config.yaml
hidden_size: 192
experts_per_token: 1
moe_layers: [1, 2, 3, 4, 5, 6, 7, 8, 9, 10, 11]
router_score: "sigmoid"
scale_expert_input: true
init_std_router: 0.0331
norm_eps: 1e-06
optimizer: "muon"
learning_rate: 0.0132
max_grad_norm: 1.0
max_seq_len: 1024
train_tokens: 381400000
dataset: "wikipedia_en"
Below are experts of layer 8 (counted from 0) of a mixture-of-experts language model. Rows are named router (the router's row for the expert), gate (a neuron's input weights, with its number), up (a neuron's input weights, with its number) and show model dimensions 96-127. Each number is 500 + 25 x the weight over its row's rms, rounded and kept within 0 to 999. Numbers have three digits each.
After each expert's rows: "mostly gets" lists some tokens that are sent to it at least half of the time. This comes from a sample of Wikipedia text that the model never trained on.

# expert 0
router:506529556504553459482448545500536492516501484566484538513444498493486513481446467472463546501465
gate0:521487529517454475522520525519545523470481496564495487476569474554537513493513528536492474471482
up0:505438540516489511517493527498469484472473504557487439533497498412479499496505507497504544499517
gate1:508508477488484485471465543488482448527509455475508504488488529478473523555499496509494493494493
up1:544469452501494472511510515505472527511490489491523485504498488481548491484476519474504513470498
gate2:454504531497548490470511471521533474529499506488518497464483497449496491504483504501500496476488
up2:501541491509501525507482467494509477535481510499505538517478538524515507522483506547517489512519
gate3:523488474515521478503529482477580492521527476522477519478522517499473488527490471507467508486484
up3:467490508516530510496456500509569475531453471465490531498480480494483577559483465490464502490499
gate4:508498514463500472512499477464485493468473479511465485524519470493530525545479495454491483515542
up4:513518518504507513494485484478527511487503464506474538488500467506508477472510523496527508475469
gate5:498496521473469519510502504481497544492501519580466535467505480508492471486471498471499515473500
up5:497470481470496544564467514509528476520515482500484508468490522481447504538518495493456519493494
mostly gets: "writ", " chap", " farm", " port", " manag", " product"

# expert 3
router:515533532473495448498471521506501542511474521538508493498530522500494522521489459492501549584466
gate0:458510446517512511489515493484481532497531468480464483488485472471498460505462494451523489508490
up0:473486539463503487529486506496542524520476483507474477526506514489490458513492506486535479494480
gate1:480505443500518508506493502490510500513488480516473495489539528529493494462492483495512522452480
up1:494529513501490505491474543487506507500523483469552555479516470518469516545499489493479489466469
gate2:522573516515437465481472493508505490543511474535470513497502444507513501491503510505513499535468
up2:490457486517522481539530470494460509526530461479517495478477515476484482507525465504528529476515
gate3:466481495479522509483496518515477459527479472489492512484562505470503464497519530504492475507460
up3:530480476494473468505501509532514541479524458504476530531518464490478521505517500474504495520480
gate4:545547504529493485469472474488511489491496494535500479481492499504467480457469520467487530501545
up4:462474491522484465526531487519514455475522505501525511503480484506499520507499474501480515526491
gate5:551507488514463500498495526498502488494505481536520492495520462487509561497479514499528512489514
up5:494525447470513509527538510545491515488489470518476496537504451541498528512483481472531491482517
mostly gets: "es.", "\".", "ers.", "s.", "ia.", "ing."

# expert 6
router:521521539512483499516512489520491515501462505560490469499465483503485532444505430514488499480487
gate0:504515500503528519521494476502486524503457489524469523537477508546520480478538526503520507504503
up0:525477512492496538523496539499478477506489492504473464486506512475512516512476510470520535498470
gate1:482469522500466504510483527457489476501496493466508472503510479543482465523531502503461516473467
up1:509506497478502503475543537470541476568528514499481506531522488524491469518543502483470493521507
gate2:505488514508524460503503504513486486473500470488474495486479486517511473507465523500461536492513
up2:498536460469507524537505493497522517515459531545493477485515488529435507512475511433515483550500
gate3:502481486521530474541498520488495467511495464520556493415485503500475477497489486486463514499485
up3:492493509449547498454499461535498504517511518495539548490518469557507487499522494502529482473463
gate4:524507471449478546431530490482506492485492484526467491507478528458463496498448526503495516512503
up4:511512539446495507497485453519478517561502517494552492507499497545535489497500510489467515488538
gate5:550540504485551528493485503533480500543537489524495509493521493473548488492490507538494500477532
up5:454489500479515528483526460499471498552500494501482494455511474518479499523531492477512522532509
mostly gets: "″N ", "°N ", "| Total", "} (", "| Turnout", "% | "

# expert 11
router:511513530523523459517472530489475519544466469554522508506501533486522516519515486524529526493458
gate0:529479500526527477492507505520512511489524512511543520497492485512497524463551517508510473512491
up0:523508515504526487510494506500504483513460533501486532512550529508524525469549464506519485511493
gate1:479468488511498553501496528496539480510511470509497488503500478507504497502491526522485508511450
up1:502513517506484475498535496502481537482509505482472501492502511509519509501520495457468465468516
gate2:533456504473493452464519531462525475504475508477493544504502509476490468521561495461500534470509
up2:529516505458496489482514537494524489489503492489526507500511495500529491515488503507480515496488
gate3:543513502503513500457503502512518498502507541506524528472500480518485500473482450480434498544478
up3:561469534476478529472471509490511514526471491518495529477522509497486504491532542539519539540507
gate4:484499490478500505501522470500503554494521487492496455504448507475448461490500499534469489505513
up4:491521473468506552508491519506503481492488506483464456511477484486490522458518520524473500521500
gate5:501518465467495515516482513523532488517488507536465475481468479527511524489483471548493487479486
up5:517523489515479504545534493497520523497485515508474458522524515483517530521537493552496539455483
mostly gets: "==C", " mult", " civil", "==E", " anti", " of c"

# expert 8
router:523527484491474480492450471532490521533472527498520552462454495530482537525494478481537529548481
gate0:468488466525479513513510524520484493485466482521475486537513482513495494482495482514472510522478
up0:517521483535502493515484520490486531494542497521459506500516486513453499494504511493484495494502
gate1:478495444484509519543518530521506484501470500501507542516474515471528523488489451507502487534451
up1:516528525549547451456528492512506509499517491536504477474527521520454486533519537503506502475536
gate2:515478503479523519518503484531493546530505512589456544501483454512512511532471524487500513496510
up2:487488486513428505516508516538530502494479468412478509500484482493505494475505450468502473501489
gate3:468552457506477455510506508530503484524530539505506518504476490499504522511518495545529476526516
up3:505519508538486541531494527467530529472493490532504478492475515477523530484497491516466481539526
gate4:474551504471489509519542502521527514519493519485560493499532498486527484487449534479479536538497
up4:494508517483529504493492517497472486519485464497528507508526508531510492522502551471496536491575
gate5:481475524477530499529481536512523506501530427455550500520471490485522459488512527554543529519457
up5:440428505483512495522553484520507526486507453498504500548522467510491475492494513511524515508504
mostly gets: ", he", ", who", ", she", ", but", " while", " However,"

# expert 2
router:522519500512536471523506488511483532466490507492532497452420495474450515473497489520527515494462
gate0:453521498521488504501493466515507474526524474459573498529471529452497491511459489465518535487513
up0:501475511518486490490495500529495504522481525501416497493514536553503501488475536541479423493462
gate1:526492518444449516523477447494489473513551504520503521530498461450519468492510490506475512521525
up1:501483484525516454435517518512486502517493513545508462506492517521484500512527502485550492547502
gate2:484533500499474447482476569522505536483532444508538494547482486475484465498532501510485543548510
up2:484510537507488516512489466478465488474480481437502496534531490496521454496529480556504549480513
gate3:464470513503472490525501522507497538498493506515526433504487485504510447506497459463541494510460
up3:464487510469475509490492489517515538525518527456559480488480510513468511492482487500485489518476
gate4:515529487500518492539477499512500519497496494518504504478492495498490456491529442529497550534488
up4:484479509513503509507524475520471537496534504529462502526528505471484517512488497515533445480478
gate5:515516483533469484478487480520531491493503530511515467480529465474488501546475510441508497512492
up5:453501472498543489521534495498501543522492522491521534475438503507525511521502509523475519486476
mostly gets: " used", " published", " moved", " founded", " created", " worked"

# expert 10
router:503495549498517484512501534527529501505495495524512551499450538448478484500503506500482501522459
gate0:506509527509533501499490544489508480482489537518512486506476552466518485511481516518541459457454
up0:526505466522513485517516507503508487494495531505438494497547480486519484564473522476498477514467
gate1:486499461472503505500522505538507548494508471479538495488499492562520501491505555509493492513518
up1:499489456493497473472485494502538556557528514507487479507442479547504465499477479480478476464526
gate2:488485515492451462486539540484467487529493517531541513505497501464481504521530483499534496510488
up2:443471494473495506477490485472525463482453470483521483511492487522509498530493503513507495534509
gate3:479513466481547495493479485508537520444482473496564481441457494489504487476481472514510521547511
up3:511498544516403477493498463471496493541556474492490503512517528544517500526511498448512492504488
gate4:505515491488462486516505513481525489489489515544456505504517562484497498460512538487478494497492
up4:522456493510500478492539520480467486480549525503496493536495476487484476508510507558513477534537
gate5:458493506499512500478499518504459475526494515518512509505475482511508521465516499450505501549509
up5:504521531494477517521528525532540503455455518466503505514512547533515447526477451490502488513527
mostly gets: "==See also==", "Scientific classification", "== See also ==", "\n", "Personal information", "- Known for"

# expert 4
router:516522515487539487476486534521527518507454495534548500516472523474473499518462500494502493504477
gate0:507457515507455497503504494497499499462531477502502515495494472560475504480466504521472489491449
up0:503496492484552513485494500489501512470472485466514495499507518508437534503505514497493478484484
gate1:554522466462506484518490478521518545483539496490513493468519491537481487474524450478514525464497
up1:517512538501523508475485505500506491489494495566488497477513491503499493465480562489452478511510
gate2:529453441542509518484548498543449528497475517498553537493504502500501494496525496548518508465517
up2:498514483514504533487502486527492518540494475492498511475457547499540542512506473519521454494536
gate3:502527497548447511508525483499467506475501475619513488498521464499529499532459491486524484513516
up3:507485479483499551485522541496497494534455528475504487458500504508484517544547486456505483460471
gate4:544503515522500494502453526494531536499495501541481512522475531537504530499548528476505481536503
up4:502507509485476445490474507459480511506490454504486502475520477507508506471503480503530491526548
gate5:510526538499482484523487487475503520525506492488487501470504463502533530486494518518462536466510
up5:494552549515507477507490465501499492499481522460490534497523498491484512491481493535447531492546
mostly gets: "ñ", "ș", "ž", "č", "sch", "anj"

# expert 12
router:484521483494509540527481532500518551494462520527510515465482538508494498480466497505530502535455
gate0:509532482458484436499478483518524499474476451475529506438486493539526513484517517524473493525459
up0:490516535501497474515525521481501487488489516514486492459500521495518517525533506487514469488478
gate1:490479479510514508513469511512538503480505500483489519518483498519527498474470472479493493500513
up1:504510525486490510505534506504486502555509477475507509532531524492498517473492470478503458493472
gate2:511525494522499520491516474522520511534465524528497519519495495511502460535506505506460491492443
up2:518581523536530518515499511513507543473490570510515468516494523492500545486453490498480467525487
gate3:493453437463465491523478455482509491505494485517498508545482472489534496522493533500462514509487
up3:484479496482526543480536537552498494524491543480509490524523511478478484477440495516573495477500
gate4:486493463493520491542506528493526486475453480495481476473496472509513487526562499503512498474575
up4:492466558513486496533526498510521502529502547511533507488537489495485476501522538531530505500474
gate5:507511487499505521513515465545522524506519493545507481497506548489489457491465472477535528528504
up5:505491469471515513469465443528494543506476505527484503498456530460527507442488516489513522489524
mostly gets: " Jean", " | John", " Ell", "',", " Ray", " Alex"

# expert 7
router:501490560479539492497470562527468526515495545495493520488483544478470522514475477489529532525511
gate0:486456487477510422494477484535516470509470525522484462496493527477511499508522502531470522514493
up0:480520516498549479511489470506519453491504483463509470486487487493469510550508503487517553456525
gate1:503553501506511488439488438462461498499484530501493470456512578504512488478495528506486464488537
up1:512526493466492487466435466499506477501478500488502515448504524481556509484522536485479464532505
gate2:516486444490500489506496491507505477500511478552512509478485523518522484521495475482502509503497
up2:507495494481493458480530471473517494485484512498551535471568472504529498470494483509535456510499
gate3:473523486537509518562439550505522515479478555496491513518491493468527453526524535535476483489503
up3:467530523530498512514512449464530491507539499515487486511552502499463469465542507505502504526465
gate4:528524522500489501534559476515487500515535514514490520478457503460484486509528547466481521467465
up4:492481511498496498495483498540518491468557542569468479497452481481522505509533499491497512486475
gate5:503502498498491498494520512496485469483513550481489498526498485470490481508484486482507544451513
up5:520486497521502503501491512493520564492507517462507495498471468463517473523438562499521490526502
mostly gets: " that the", "The", " The", ": The", "- The", " \"The"

# expert 13
router:572518508462485455527512536511492525489470517502531541496461503451448485517485505453529495503458
gate0:470480521507489494504490577460487488526507555479494485494487479490494532507495477500499487499448
up0:527475545482521531534469528482531529519530496519522503550514509535502524524531472476523502454518
gate1:473480538519493478525506476463483526493530516551492525510513518518527462513535482481546485516478
up1:507505483505512517501516536529494508499436465500488465528476468512472508509510528499508480472508
gate2:571526536538504486499469508465513493495503528516491513502537547496477463489490494501474498479495
up2:478506490498520484508493479506478498519521485513516506519527575444483463500480491533483522496475
gate3:453486467518504456508485523511477519526542502470525502454509496532504495498471518467426509521490
up3:530484493500507537449513537477524474518429487491518490496509478472516532570514521502540458515551
gate4:526538479529534489457487491547478489494508493514511504536449474515488475508464488482495503487540
up4:481515466503522545545508528473515532486467505505482490528499521508482457523495470494496483437542
gate5:466535533525506482546492510524482518493471466511522478505461489489480476515553481482527477461504
up5:479522533530526514531481529498464453541540519490498478522574500488546544506502514512500509489504
mostly gets: " has", " to be", " is", " was", " are", " has been"

# expert 5
router:528521548493543545505477480533487511512478503525549518472461506448444494473493503494491503514494
gate0:498515549506506519487480477505499459484501463496488516475477502534524493509471538527501486517462
up0:529505583470524505496511479526509506492519464521535537484486537472521498492494508493517510509500
gate1:527488526497543463543480532492488471521525508476531529536524485516447450473478475521520528491502
up1:521529510493548469504482532486528520476543521490477536481547506514522476481521537514491481520524
gate2:503518519460493498568473494484455516449478490477503484473458511532526534484488448516540494504491
up2:475539516466545512563470483488491490503484460544484507506489455494541555486462487539483483499448
gate3:468500474508515470514511497482478501514491474561513476497470501462496506497430455505522539480498
up3:502492455475470456501489467461468510501469437553543480455504532510499492494481467499514481488499
gate4:459536478417465480500495482529485520543515506463522535484504531492500516431526483549491522511513
up4:525455552521505535520545521473495499536481504552528484531492510522501496536492502492498544460454
gate5:498546561455554514453489464498525519506493526489488491519493510484486516487546469529497501478487
up5:532527516460525501486471501523546492498477491520514501456489507485513514456486528525483487502508
mostly gets: " University", "ville", " Street", " County", " Association", " School"